Experts of a small language model.
Experts: 144 SwiGLU neurons an expert, 2 picks a token.
Below are experts of layer 2 (counted from 0) of a mixture-of-experts language model. Rows are named router (the router's row for the expert), gate (a neuron's input weights, with its number), up (a neuron's input weights, with its number), down (a neuron's output weights, with its number) and show model dimensions 384-511. Each number is 500 + 40 x the weight over its row's rms, rounded and kept within 0 to 999. Numbers have three digits each.
Before each expert's rows: a language model's description of what the expert responds to; "comes before" lists some tokens at least twice as common just after its tokens as in all text. This comes from a sample of Wikipedia text that the model never trained on. Tokens count by the router's weight.

# expert 17
Description: Institution and topic nouns
comes before: " of", "s", ",", ".", " and", " in"
router:413456471489477537535445465457450471461513492511491460470508485502441498545510455505410499551537534459575511451474406519527489517513480503439451524481480545504557478511450446526463520410449507490505535514511483503570569439505524523523458510475481471501514538457487459524516502546485514492471531507489511460485527488515495522562562488543481414490507624478515544466513501484470565462502
gate0:569508462494533476518473462503412471482414519548485537527521443510493544472471442512468453473483547521501463515484456503501500439527484516476488418522544538492524518530534515557483577594417501447491477439453463471512500506432539506423522509559469473529531487472464498507561491554497458458489483504522416452562452485466523530612482503541472514451502537524465566421506567521547507500575
up0:442472538496421484621484440526473474482506533534486459450540475547502444467499541502500517505508460521563494474512519504445506484513434517511491607538508476491484493556564487472511464435484476549469541524540561543429516374516559500542438503538475481515489510560519476480529508431510493535516437496504550494509481542541540423437524487456523529408529414533551498579494442506503522610500
down0:486485527486449504522534570533535404517496528460555558470500509534494448498491519414504533461542436491492521552439471503492470508488484467518531532479533473471505522569489432519519521433553520526550474541490481529519521439529520525596408521525522549529490435500470433541462559464478534567526478519517575519518547467510523470522505567391484513419541419498463497608464481506554466540525
gate1:475540481461483506489538500513495569470491534455415528420505514508501428495495501468502523463528469501575522516519486512562457513521460523506501516439492524533491470561475486579510451438510499532509516425495488417500535462478587452505511466538507473441585544512429476472421472515445472435532505490441571443528507502548526460527553469520455477550446513489439580507512497504491474462558
up1:512515505496521467476450482503471499476476512467528450463557528470550470498477451480498529492505537481423563424496455460526544468514531509486487545655464457486526581506544573436559487539540501453460499488471493513523483474536516493513548496469508536558504524524551481524516503575444541517473506507523438573458562509505554495514441559435552457476551452547546492539483468486552515588443
down1:516533435528511442496538529561413479520455474472549447410528440455518539421508474519527498531503502493501512541493478492398525517535473441458488490530583577501551505540536490541447544565488519511503458565496500532518479494496504577504417469494458533489468541495490517537517461502546503582551460437502425449462582547472446490435522587449447535456544502518442482527551522545436534538537

# expert 33
Description: Conjunctions and relative words
comes before: " the", " a", " he", " was", " other", " his"
router:550442472591508509541517547381455505590452506543481512494518474516442463516499467495503519538513495487449459525467462535497518535580523530492457569480484525542528496499491498443525529508472515550454551487512497470557521505480508562436479543514506483500472511416515433487492488495507455560500482559495521445498489457544464517515511474457428460488481508579440498406495527519447499577577
gate0:453467485440484536488520464508546511422493490458493490464456485504457534513504505511594487564513514472538458545481473478479538549498509476479454507516477489537524430525497456510519452509504458518485495559520509476464442447522503459475465413608528469488495501442514501500467571568508551410468553487454521533571524515534548482527536558504479501465521595501465547469507511443463537499466
up0:518485503579535403478480443600444518528525551557494514534574499464535556500530527424425513403443514485433514488468550452541514541460545499525517546500513531461485467510551495443502469494564485562505570460554487481497513496433494498562512536483488421556497429534482550533496519550546512646535526467519443585446527528446539533489492481434514500510495446489524472496526478538473440480496
down0:497443500532488513499454535490484534516518484494474510483510520527477448485564473484496511483531544477474482547434505495551533497493514495519528530482504538489508445536556542446464486500486482466454482545507512521514497508439513503506438493479477512504560477533494525511515507489518516538499537529473517483472500470483477518578507478453536525481500461475491510477479442504500499527540
gate1:509497437470495443564482559465472508449521544471549501512471466475514497504464477500498441540522472435585497391519516476504485475532530520497460541447456468616524458502514556478505480546489511458533514527566525504504523464478482533534504457432550454514519514521545473453474481529446468451501434433571604468483475546475495511493450452467503540561419527527565475482492410439490541515519
up1:509520499481483539501506522447448504500496485507475446538539507491500490476493510460516593460463531450422492546537533486516483565595554482459508474568490549475475517504510500579469477529518472622542444529482526488567491448568550468577524533533522500445541519518513560438508547558518522557473552541501518506488533432518587442484502521461560538461511495541514553523471542562509517543470
down1:528451527459511498469527437507388521482431538544517441498536521503519512509514411482484520525472508403489581494450469532486578475515463553524608512547601506560498508498555508598483483477546569485455494548560496440579509468469439422428461497535501504546544492511464519463526515567558502479504516520491471470503522520520456517474461533520522451446533417524519451458495480442511469470497

# expert 15
Description: Relational prepositions and colons
comes before: " the", ":", " a", " his", " \"", " its"
router:548441483545514556516509497466515487471590477549534518510507520524421473494544398516498530483567544474497506500521530587577518526501487518535524502480559496487464535466517477540508486484521520498540436537526481500526533521464485448491494526495479481511450531489517449482526597573510478571473520529535430546471461438512548487510528490532508520450546509512473504452459534487548503530484
gate0:540480446421454460450462541507527477510499571575564423440474452500549417538495444562587544461495443474419537488513467498521457542509504527541533520481425493435470478515541540559476497431514510466465476487511507501442518554475471456493438475486447514534544484458491464533554530599502496410441505517467536519497507509432551516487526508444518480407454485524426542507492447450544543450453
up0:532470464557485431511540476575430504533494439590535478487447443515432538530445467505511467554528474503490457499447453508534528490498531490541465607518502486536523480540471486461524519545507584495517499485507531542479540413469546552484523416477456495505513562583478561435461419479491503543513541522446463490507469530473539497503536521548464496562507534475478489447478441458453513563525
down0:487527490602509499530447506569464479539528529495454586555495462503482534466389531515511480600514524499518517507507495383517575471464479494506468536451459504501519471553495495430513536483545529529414504541493501581449534442525502414459549546461423459478550537474504545555465510329506506503500436484491511412473538495523497507575512467453564522521515486509475484455509403565366424483572
gate1:462545500480545496478448510516530577438486478511524450528489510516514607460486464556504513406567550483426540466419551548501553521485527490504473468514496514482499484447462501373545517551502480486483458510498533497506440496544509531452451557533510541531462477525482532520553533483426474442547453476549520546516472451602485540544500554474468466494513470450469499478458424516466462461551
up1:456545520592515507524447546485415531474571449474532500543453465506396497539540534519531506459501465526517478485496500450524416522507503536447547462580466498586513511450426538520517486514533539501543528504469459507483473539466508421525479575574478458498559566555512515450464566570477500521480511485519545462477435497450555549470468493495502569560542462505566474505450415547487484501491
down1:497486498567482451543452473536491469511522504433488493526501479530503442461523548537467553481497496448520473560552512583532551487547581497536549483585447492490501456548510460504489428475491478495469601416531538559554480525486481409544491554543491533561488456527479497572544511493468495483415445492496466464461535489456440546564470521474555511478547494481467469482468505466400498465529

# expert 37
Description: Digits inside numbers
comes before: " |", ")", "/", " m", "N", " km"
router:434487410527483388507473476510525514522505474509508494452514475523478442529529449506373511518566553392501512532415513488475414530496499455514512479515431511524480534504493469519529511536481437503545544495551451526536537428468460560543474525444425525535517485487543495453479448496557455514418560514490547509488506454470498537465441464437482476450463499453490466445470530507462546480561
gate0:481554544489475419486599553490553560540523458463415501478498368497455497493571530377492490569542493520480567543453490547548485599486513475541474445440532484493398482516457399476531518550498490417497406495489488513515552437545488490505501483548500521533491459436521475457495490499522489489497511520445560505512504493440489529452536493477481500430485412466430531480467488494406557516500
up0:495401491458515567575500533572447488451498547508580473550512612507547570475398446466577489493455512521505517437520514474510529468547522499448532642562495546494560468448505489471476507501501457489546531472464518420500511596515514518508483486444501444515525560542523456538525541519527492533447496445548466459502508459568575526580546510539458559519515524531633480536559471471533470516487
down0:502469453495454517512515514524506446475495506496523541483526488504510537474527462556502533550491510484462496420542494492522539467512531497464518635562462532534575519532542518495497513523531466512485494473497461529502488491493498527481470472513494482551498543484519488446551494502558454597541496491467472512495495530495532446451522519467485555466493545501485497535548508527509502481523
gate1:526454612512500516520457527458490483427475527547580471541465557507575531612418492478517445511563488500521467468531530503483436445528538513449465493494546535502506544515501481487516559539476476508536518449544575479451574569521527494467415493495575542512506500479490560480473531449510504479515492444491499482568523556524539570517473482572498455517511531507442554455425486511532520515499
up1:548563444463498475478422562588542485573487492508456479500500476495455449487498502491556522499495500548491511608512519487515423580478492519541478482582480505544473516514445499502516494440460526491572415522492464463513479481428542504445527497594520496536498463525512522509519458533494503611510531523461551457465412479558486513482443473382465541491454446466520436537584536495495469531485
down1:478543489434461503580398499469528530507473503490539518494451450465505435541535478464514548525457542522507477570486515485529500504564474520418617471482531584517491524524533502502535517471522584502490520493514471520492536454474558502495480490490494525505512426522517432588522490476473529536509528452485528461487456489544483509508446548416485421504448445454504467488557536532427432479513

# expert 25
Description: Spaces and colons
comes before: " |", " -", "whose", "Following", "allowing", "providing"
router:539449496517555504574469495481465511531501497486527510480500504544504497423572444478522534525531537494461488518493492593557501498483502473580523484485551532510508426522573460501535512503472507535522559528474535469518578445429543508506491525429499493550478524474517487440466441542587459590468516563530424489484502502494489551523546471538469494450483559456443524491495517476520511509581
gate0:452507469485555490457549532504518541470539503508451493482426499544545411465503520506515493444568588588465500473465517573462436569391516524497509477489500529460545440480486543449486527576475485471496444477537519485516442513514513515476460452501531536485571455523517486568522539520561457517446585488544582516538529507503541478548470550436427510452453604534542578546499531455509490560466
up0:488531497490516450486457442447478473484475483481481457518438523527501438546476459423559456432521443466583546482497445531482448528475533496522515594498493493573507461481474498547548507456459523530507541537515577527512525449427501497489514526512431448455496523540462463467553514501487482473589443489507484473479508483588520540520526534453441424551496515448540451533485480492449467556528
down0:511625471426459507518502512466472482481553493516521456489521516481480518556603472549517494441414563502498493538477400534546546507515517540505562530475481497568437470415489459522498532483536460520462498475515500571460442536463474456450520507438456508560516474583500493482469531408483517526466475451508543449479456457474497544526481609510538476543473488498508519540553493500502475507479
gate1:500493554484429439519554533492509530507478498479435518462483527474524575474521544504478490520554541518508474566454521527452534436527485491533533574487407501539540444446489488487437500532468463539469512490528479432578517478461507478449449472478553490522506503516588458477527536523559505497457505519484491502433492508460458505450511514457545448577514545444501437482490503503552504480433
up1:541557493550527455471524498479466496466521564465590464488490458380479534520617517483495518489484456535450536499507474491536541529475493502493520465544450520497554495514508503524567506568468555469551476514500479498486470475455539496516470488435490483502457450441451531539487494538425539494482495520517420488394477494498470579553543586479621511506505484564461509544545437503511449482475
down1:488501553556509475486468562505472517561547426502420453502563554471466417581513460482532556562512483524444481493479481489520540507511463519462408493506521522508493533554527516526426434521499519472523564474488456496451511474559441470436549478504566502461479511477531491527502505516520432478523473489514456526428513444463536483528442521435531427482484513538510509578528533511458578478506

# expert 5
Description: Closing quotation marks
comes before: "\n", " of", " (", " and", " in", " that"
router:462480473537501529476485525474522508534529552517499484444567414570538459527511455474456488493559526512480531494470479539546486542487561553518479519413517514551535437514579442516481523561508475485534547465500495482517567495493480544511490546425494476495420495470513509479529559500541538540488529550540484464522517516518501496535516527517487454466451555494516609390551506493445489537493
gate0:471510544474469512465529539428532494455532511492558512456488529476524482520430505470564499497498485548545525436533482462496495495508496448449471510484523478540474513473504484508487550531458447532502454532528503463508475490512461510484468422518488479473523518462466448448487524470487483331543511524480556496506437480474544484548499499538458458471499568472476488476467484498521576495498
up0:550541487472527496580491446565452472514500522547482513498542496516456515509532490470481559442557569507495496519501542458506522542476470557522548591515428509540505481456456530519525453495455471489517471484497418603482522593529488474434517556541532524530481539548542507510548492481541470626550499533491457461485505482474480504459482476512497526518475454537501471449501543521431426539600
down0:470492519513489480525480485486479512472532506461470542516501538519529478504531461480485529522501520465498489530498462457496532499546512509502544510505498503527465485518514528525524467479509509513501533521480496522485484522467456500500485516464487494510499464530504518501539481496486474499522510523485516501467522502511520502507490477427483475466496467503493505499523480540487494486556
gate1:503535477517530485540519413466447468484459530505524608473572509520432463512510456471473517477486426496505506555491432502493451547519482532494537463466507528511472505461463439507504452489499518450581497509562565499436531491539544498497521472543518492545576553508496483511519560396460497529474519488509527507493461473508461461502521453450558496503470477459485493530551557498455425489473
up1:504552487464481527553566526553561504489556473476502486428443455463545503524521511530514515558450544571505437473485475475557578507497389469459453513592492575470511444441553494497473484493526512527518477522417418487510478526486454545449464597515564486483481471534504449500492483500460496549510431501457511519540515551574460434484513528477440532557517484469433481479552513572495562481539
down1:472523478513492457474484473432513426458470571464486451543531500495449457469476585446461518540510508453495500527484539492502496427479483547553478512488490534455513547435555551428531462516464582523515412464472514546482613524576455491478615507486527471441479459531512510434500547524426566515572511543521561544539519487520524474424543518498434471547572571475530554458495625554524475508500

# expert 24
Description: Past-tense endings and prepositions
comes before: " the", " by", " a", "ed", " his", "\""
router:526528472411532532551537530465496490439457494523554491496469501565500459514584463473469479492493538502544498500473494521518481472485479515469434483482513441537467504523570461567478536525432503520504497461485495544516531533553576538593503463557502563512520510483552528469480480453607525558501498457556489529512500511516526496451515462546479521478479555502541457378502445526475477508547
gate0:516552515474507482492482447481461471531461451483516561493505494496465454486498546478484604445427514496511516569506508524447560484494497389532570542468470512419495539505472579470426491506465481454474527520526495492483525447528516493505548518418509511517499540462517419414487421489606554495545505496510415450507572467544557495467574482491500568479497479519509539523489493534515427556526
up0:478479505474460459472476554539485539488499478489425442517494494507519543435505531520500480557531517557493501508501514445514528535561554512539455565491424496580465515510530549520491528492439516457460441543485493491480510502571489485572461451535498523455437483526437519499455507515521513491431534540528504497480554472594498500501554523506443495488538459483518482441507473527492435490537
down0:502499485520502495497537522580540505575517516556495496512510502567537531479479536435577568424487410498464489505406430493551534565546573503542479507537594504540521529452511497494522386530517438491518535534527506543533474495480499454519463484513478558495554519522497442494497580496575541497511585520540522520416478463518502489487507529464529423510493498492449520484556528504478540531502
gate1:490496502504485444494512514499542495464475516474496489528530447513453455494433470491422485505592461481523467524515556425484469502498557546398518528450467504480452567489491471495475432479434511479497437531491422581489533501520514529509500568448454461474550413493497550494470435549511479565568526544479448485523478507495490474512525503411476453494480514537466478405495467512503461472582
up1:532463476521526564518491519561510515467513524477482417502486511477437474480522461558479509516483529562439468553574470497514514497574507430473513465580497574539496421536450447551595476509498479457517566469541495487522513498478500494524557466502548502505539517520462550480473536476506476467504462477484473493594461479565582528489514521608453592480464431462496524456523520543524536498495
down1:480528438544475446427488515510505583538547503506460464485498580543499443474468618524494427460570498553541523524526518549468428473557455467567498495472516515463447520511511514492448463497574538529485559444451514476439540568488509528555451555469557516527481494534521508432515428446500459450461489487501516527531524487542461455507495515446445563431478455481484506489484467463516530495530

# expert 36
Description: Time and life nouns
comes before: ".", ",", " of", " in", ":", " and"
router:518494487488493508541499491478476450458546460566503532486492552474544473527520453416399500510528523582492498553539481603471488500483488526459508507483495484475505500504579416529455508499482495503497471525546522515531538552516502495538469464440564583494490530463526490432471543422487478550552533594595546544504502571500453494502508460528497517509570553489420448466455583501487533490510
gate0:478491453488556579443447516522456527420437468497524499503544539518489579543508514488481537531443502525549433517464579511476444488504516478533490501587543453455500505491542533500537521512491497566512499513585532436437508497499511514425513529499526473432487513565437518522472442514471541540475533475598533509529491462486506494502536530461562430485483473490424477487480463487423462437496
up0:517483566493387469518575497497469473542516555506441543482497491516471569496463551487501532471508526498424491453502500470561511434536485528552547593464522505531564470513479495532536520530438552461524516506543535521467495513462539475493434456482398535445520483516549455477587575512487496535472532485493496622537505490496476518497500543520487509544523446508533489461489417511545463533529
down0:520511468538444463508483537485514521456539483480566528450490488463431468485586441503558485534569427487482405503463471458472527528540528466500498547516448527452525468521427613511518508490453495470502473497516527524511546515526510517501486522491524597488480446462519453445502461490465508509499459483461556541504558494409472464472465486508511509485515496506523549542472470574473464527522
gate1:565413489572497517492525499547467554504442495536567476556491485501474524524510499411516488522486480562552461513534406497523438512426563574474586534493475547501582448466452436481495545446490412512591506511484481558488496471590522502458532419507504516517495503555545537540522495446491505487463539539494512567509514474527486514521499529492554533538509432408486540504482482514405529471492
up1:481502505478487472495494501466481485477478463424562476479478521459465490487468477582458470511552534457546470435436527545453476432526464504501519458511526505471461525480549510516502483513458494513509524569552499552524516463486485535598527512483475544494535493533471474496538484465463518532510450538491409480450500509599474440394465474477482520426420496531471516581517458524496471553579
down1:466467495499483527490443475492556522513496481512494518470535449543459452483478468459501530512488488458541522518550525450463476533478485526446566532467544456516522524510488513456409439485468572433492584406452532470557520510558485548518426494492496465457520499574512511506511442535488475530548486502523552437519438483514482533559525444541533481519492533577497485547480500495479569467488

# expert 26
Description: Verbs and locative prepositions
comes before: " the", " in", " to", " by", " a", " on"
router:552479523584477506482554535446539459537516482567555521472556488520473502576528392450490467507511517457548507485483494513535496558487505514514484578491461486508534511562551434594474515533448447467499464486493494472504507513449451519495493452529437482555509522447499451471459536552569557499491515518519477564476506495482480488515461458491473474465493527490490513467504526577472571548500
gate0:474465345500504497462544500512507561447524509608567499519549448542513476455575423514518546475476505543522539548537497448583480532525540504468550456503536495541473492479514545513553512530468430405482491517480470539545505480523557455450482498538512497536511453471585452533454510467459577486458514520454500523483449533485494528493492490445470533575472480496502492470510466527449537469537
up0:490503587438535495524512504427535539481540498466469540553425480535492529554466484512556522525553470404554421455494432509489549484452500533447510537517557540472492530504408499516515429443495492525543527529496429472570455517496494514502519429477535524456451474543522553477450559493476571560537504436445537483537438405472490478473494507564516488564534480510501507548531576481591539430530
down0:503449550508478521580528535456522524487548433523439493514546486565438519522508456470468533466468511469412564465491484534568534531571464440454515562504508512471509490541560464507473542539496446471560472543488554453538469454481580466565492530548478540506544537469487527447450523414426526553449558521576509575496547541514502464555559460435518519479483513441523428512412566518521575464492
gate1:476498529550492535500441491446566481474460450497522518483504513503474436557456474523517443449550491433486469485491437461470456481618476456461408489450516457561503484485563470520495391510485441464513513502460520515535511533482516542546502437481438548484476501394536523513439526520660518453468515480546536514522544523552551465472469498530499467481508488478520546553485536456540413526452
up1:559543503396522461507474463491454500436533463461493435469565533559491471477491500506516492547486493458553505487515542495532525461483521537463530473583544523561474567510448531510517458444498480495513534560568442443468575551512533481502519494462553533440557501522546488458505458566398490552541497446489408516468497532460444459522520553460508537470464447510524471481512494499615490468487
down1:520492536498458489492485505519511478555523532483502475422463488527542444534584457500409507587490505562402520490506480471457454522565457513463481513541474545418490562496445469440423463500539525493517514433474508531472518522504501494520528507552519564504551519424474484578510558488500523529457503534432568551502499489519487540529479514452537512376494494450512474502471537476550481506454

# expert 29
Description: Standalone numbers
comes before: " |", ";", "th", "/", " years", " September"
router:520394506532494509500520465451488486507468543562498447449552506492478492423500416477516496467502515452445416485480516500523522530553501520494527463495501519496468401459592463506488532509502496513543576536510511479438555461476492555528547477457528570507491495476508514456460512542553497519484516566507502493490504479433523451461525455510475525450519531437489534463459488499487507535468
gate0:527499639495474540560482527504533591496418613615473480489557559567478475485514547469470532505480524501511432494521528499531494495555527505532434430440516531521460465526455486483455515541440533505550542478451507469554468502511532471550504435631416527493534502508468501488501455503493543432435542453399531456499523542500494489513558471444469519486480543483550572554458438478529524562453
up0:463594430531605422451492525548482443506505432449571498549516408458547441503533533497486500540549484503490570520477469472510464531485480509538469554495478462536518570499461452474573521520524525547437503532544530528424470549573424534462414528468521527524453483529511532517579516496484475540515490466503550531468497542539532551495494428533544490500486447519494494513547512575489506484570
down0:549498412501502541544518484506500481471538467512525474511495425486466532528569490538546549530517541567498573542519460495521488494500466463484535671531472482514517514559568510499511479529492485435447466501509471509444497468483482529479515575554486563562559473541513519509511536496503491519513525418474490498485494552451485553514546471462531525469471523489477442499492516530553478516471
gate1:476505513450491549573520443515499458516562551511468556470504493489453515483537489533454463557506506548513455505532482471548427518533544568524487460456449500539559440433465488506517502538586505516523492472536475490468526452522467468537517524538488465534475509514538525531502480566541410512481477452520466547478459525473491429473482497484515460463478543544547522608480495461497551432528
up1:481410508464555451479444524484543488486525480494561493533579421482498469430465557565499483443561439486516571505463393419453547502512497524525477563543514483545503485425515448483510509428497447504399525531550490521471511483506512553451514563489509487514482533483567509504473517433502494480538543438478473482515466497470518447508459512435521538535513515516457486365532509512477433545436
down1:451436504513516492514447456502522501537534532517533432430503527556534554520507489493541564543490563485488459503516517520503549505554556504511421521479432491506456491530475489509488465518471542526544478511459430474498478506517485455514543539473450547502498504443554479497491472468565489538431487497423458534504494493448468447498506552487429462489425498427541467557493498481521474516478

# expert 19
Description: Descriptive adjectives, abstract nouns
comes before: " to", " of", "s", "ing", " for", " that"
router:502503515453470536514496511452504502418520498536495505471594410570517464549507464486452448535562545482427478503441502471530446545521484555458510516462522530518517480441553463471524559556491496495499490485493475528517558505500502525555474475375509556496515461396502434528520493478483501506478508465521459496495466490438501500523570486517490488492432552466477495469557516511511540511511
gate0:516484548501511458524528466514553527441560534551572514505549475507557434528496461498521387498526534563447567474478445429487486479566489404523510489573491548511487463432590458548466512485468573508507498458474562427484482466452515481449370404488535556591480522495454428520549540478484530538550496494506560489434507514516522526572470526529541561480461514499456495539522545555534484500489
up0:480442457484538514521470479495483543484505419510411537496445539451518579542505518480490542525480468571560486484525533473491516503481514496429449634466479476451534504453563485441497447522548467515522499465470489472525543548421466484455568539494484453469492499529497597435467513535463519520535536548474497520520519522490510559493478503489456497519506490576520513484537504503411457468476
down0:493521528465445490504488531487565553453449477468476466534475498472555556503453520496535514656423497450518495558450517544471583593541482513538422538538606580479432511545458495486561483555603531479396531537498452529465503530489454496540624534447529513451519387479561533513529515545440517479466466486475561490446437457512483539536456494449497520534570519508539470510517463528517466496493
gate1:500498582542482567480504493521436516565495509552433502448461539536534541538453486526484445529556510491487572398464450445553585497474519519453436518562440471498526485423466462521499516498528539462497498442445461566521560481521484577533470479509463525546489460480539471461486477481532452527521555556439498550542546540493467461468504531469487516517428460502429443509517478539528471544527
up1:473466538553495655481526492558494449559519515475432468500551428561463524508489483498478498536515546486486564473523550380556536552498497524568467524669462508521511589436517484502514509529547536443489535459492506541514482478507499572415442469490454563496529480451482462487478468477464509467459551494521467517464514558464447580551499523516510493508454441497467433512535482509507521553550
down1:552512451518550612477431467451486501492505544486445418558447426480510472448547504523517488499455489518470515452437547432465545511445542555545491490591465490455467498566523524470504448511524571486435482452474529515524476551519449559494516510499435483551446486450493456428513442509530542554443502487493435496480567519483466516464432468462508497509462483518497527488535508535521461445652

# expert 6
Description: Years and places
comes before: " |", ",", ".", ")", " (", ";"
router:563537469506496459478492425511521486519395550473491470519518500523481413502571492466503465492531576522530482511505526493501467496482494508481505435436436471470514496563518483495472508513444479524533492510509452522470533552497518536504436497511468474464439459431554464430529439481539466499466436509467517514543544584443495538487513532478439551494507520517478507412539546498505541567509
gate0:568538544431478526446534450509542452505471521527505433489486556498480470477563486505475426546449524514518492484496520511502471493493457470411500464499542481487525468564526507478546458510491448536514492506499537502531563451529545432540460470560493511492414528503509527496483487531575512477513477481440501532513455468457539497483508505484464480471454460457489464502517496508499529612579
up0:552444495503487548525529503486481460552533479501545492541501501469539495523484496454564485485506466517474464582483450493521534511463477475495535543516524515500537459462513494514510512505512493498542494480538481510497526505433456499520516445526520451527511541608531502518505475536474512531482502475526484493547540513578506467532488505450485481465484586450454494503487509486538470526507
down0:488494443479567556478514458466486507419542458527469549507508488543536548433474465542478476557455494586479517459488569520551449471506516544489537592537473480525473484491496440510513542537389471492457457535481463475502444455504563457529431534487514553567575467515474487501501493519572529538549528455497475450544406500556512498546534448468541431523452489546486583524479448455541537498484
gate1:501470507484520509503472523466583509411499423527452473499438463482503499565490393524454496482528430523521438541538496543437469499517532536536470506429458489595478422513488474486508469467564488546474507504510525439491489455511509508463486442478514455529504429512467558517524489497534548461527477551533587489535489452464479494492496487546531465512443493473492493532592506487516579467515
up1:482487475495505450517508420491500399454502556484511519503538539496551521457521571488541488488484472489512466524428436469507485515591479484544509435623528475437497476449448500449529484525514499511540554606450519545427507451516503526501574505552488550579454462487547532479507466441552439429502524473473434536513511511532448572494476634540496433519528505507471556445499479556500458461486
down1:527482489580495488475528492541493574430481537446541474520453572488508538462563568538539578490514520497503545468473474487518534469552506486496482500525549607499451587492519530448509517529436446485519557520433457504482503524491552361530483467479427568542519514483519520522496452507479456507494487448494544551515516482587478452529439490554513496525537438546493507477484514515474458427567

# expert 30
Description: Infinitive and directional to
comes before: " the", " a", " be", " have", " well", " an"
router:459476485491507462489456486522485514460531561446502531487548466544523459471527438501473513537545508482478505393555491475485508549532531515486413556480506496483539473517590385431506486479490518514522503457555495481508533448495508411535518569470527510464510511456486537502502403555496514561490524517551500495512480494503514534523497494484561485503475490463502487509501528447437495538508
gate0:612550461469486525489489529441557563491480500436548492440467482480547454581482566479563441533451542508482541608507515503509553528534454475457501483478471479513478481507567447466509504524470501488541499523496433514508521530508453510511504510504556504495559432567486463547529508480459505525489554511509510459552546501509500486551483532464509477539490529422536469484468473499535503480550
up0:481550444473471574427450533504455439466498526541509398564561448608497566479519448538540470477515553569518575477484434522523425540473545519512553606528489605476526509531501524497452544511498507522479520462505449519530500519407503520472514555497587454518485518474497515533488506564515507543502478507443500513471532574439576496463425464585495556512490499527525499418514513572459523526454
down0:495469546486461493459520405542501574529486503434522423477534548478532495524480464498518559433563490459501479566462469542460506445494573464487560527524522501509461461511502461519535462486523415444561485517487521575417527509483499475443512534393501499465498458469545527556530481465511497486509458521432539569535488514496526473514530461566458526528487451402492512522483461493453450452528
gate1:524521506487486482561443415502479504529495568501463471567474534514443410476544477458525524502468473452489606464475443447490545454499513508523529487491452532484509514495510582497451475475561477616478520490474575422445575473515500563431540552454515516482562528465505464532500535458498577514550514548560506543443447567481498518472469487535468482536538481465515471462523447546439456437569
up1:407490476453465584497495554487527474460518490503468544497517473451533495483560497525470542519538470544573464485506453586448494477480519450527548449615538511478506430519458557527466571477519389510465463545507448484545446517482549511493556529543471483533501472491466544583487473466476407490531475553496428524532507479451502489452519514504546497514537481559460520512492541499586556559525
down1:467536515462467450454502517493536431413494514487524534507464597501425475524466509458473481513573509433475489533481458524490486449563531484568578520378496487547556537498563481542544436517497480507467519516514453520472580556508469525538536453497480509506472490483489476490491452513493495557551487530577477516464570454488512520534509486480465530446368544491496492533458530473530534526463

# expert 27
Description: Sentence-final periods
comes before: "\n", " The", " In", " He", " It", " She"
router:499517491469532480509461534496522478533547510517504522490543513589502476538501429477430497495538501455483499505449494557493494492519522544508551522450511487525517537477520489443454486547490490466456572473529464538518528500526530584523534507493542544508411521529518508535469473549507443551523534551532462510461527489490505513583526487470489446559458529565484536553525506513484462510568
gate0:448514480489476502472563437490590518557494512498492476509504481440430422531489492545454508524547578499501509535517499564493435484530524465451498485491524539498465513463506437465493512459404540545511485517475545538474513507486557475556493482606479496451490487489532500499490450513556531500519488449454509534507499437520492482460505557542464445441561539491435414521546530566448494515563
up0:520506470521479427534439545491453527464512508546568442485496480503505571509537554466462453583444453417549547509556560521466505502455514529473496604507552524498519495502436498553515536419559447548523459511535482488481480488482477533507588503460491476468527447510484526498477458439486441528510498473581511440510464533526525528505463486543484466454502482471508539492499575581445547513446
down0:429457506494482527514540500557499548475446466515486487458474476543495455516519478561526483593484465536533484465458505417535527585580539504470505546528514481499484538515568487516496467409476521533498473564411517508446541468529533504558475579464505530511538532494506522555546481489438499539563473521564486550503461477478433489405457557432485484496467499527530463465433503485449547519571
gate1:497418520504523513462536470493445565504515480439444442486497575534518502476484486518473466490541495520501471459464552545568571475541518488483510520535464484441520478514453441511516424499460475426491499514470531504529499551492558493592562560436542430524517485545506411445544493455541496509473533484467433514572518403483543565549546480544506490480561509510503463455474571467547431478545
up1:536578540518588460480519532397531490532545508443569506570565548491428476500447461467545557460504510465463496534489547516481498542522471479539460486621509365508443540499450480497514496534501459515452510522514459478471513532458499502503421478484494455551507574543599539581476445558461512477489458511528546546473548486476486506471445492428490481509518533448516508463570529487488526525431
down1:425535513481537522497451498499483517545542475492469485525488484473452528513508513482490594527519491554518501466540515504485499562469479545525445525498455484542503524473495451489558469459499527468541522493446442510458469510488530535493465464391452482484477462450461561495501452524395429567483469529477458526426523474546541469448503495470450507436589471464473429483557510505512500477523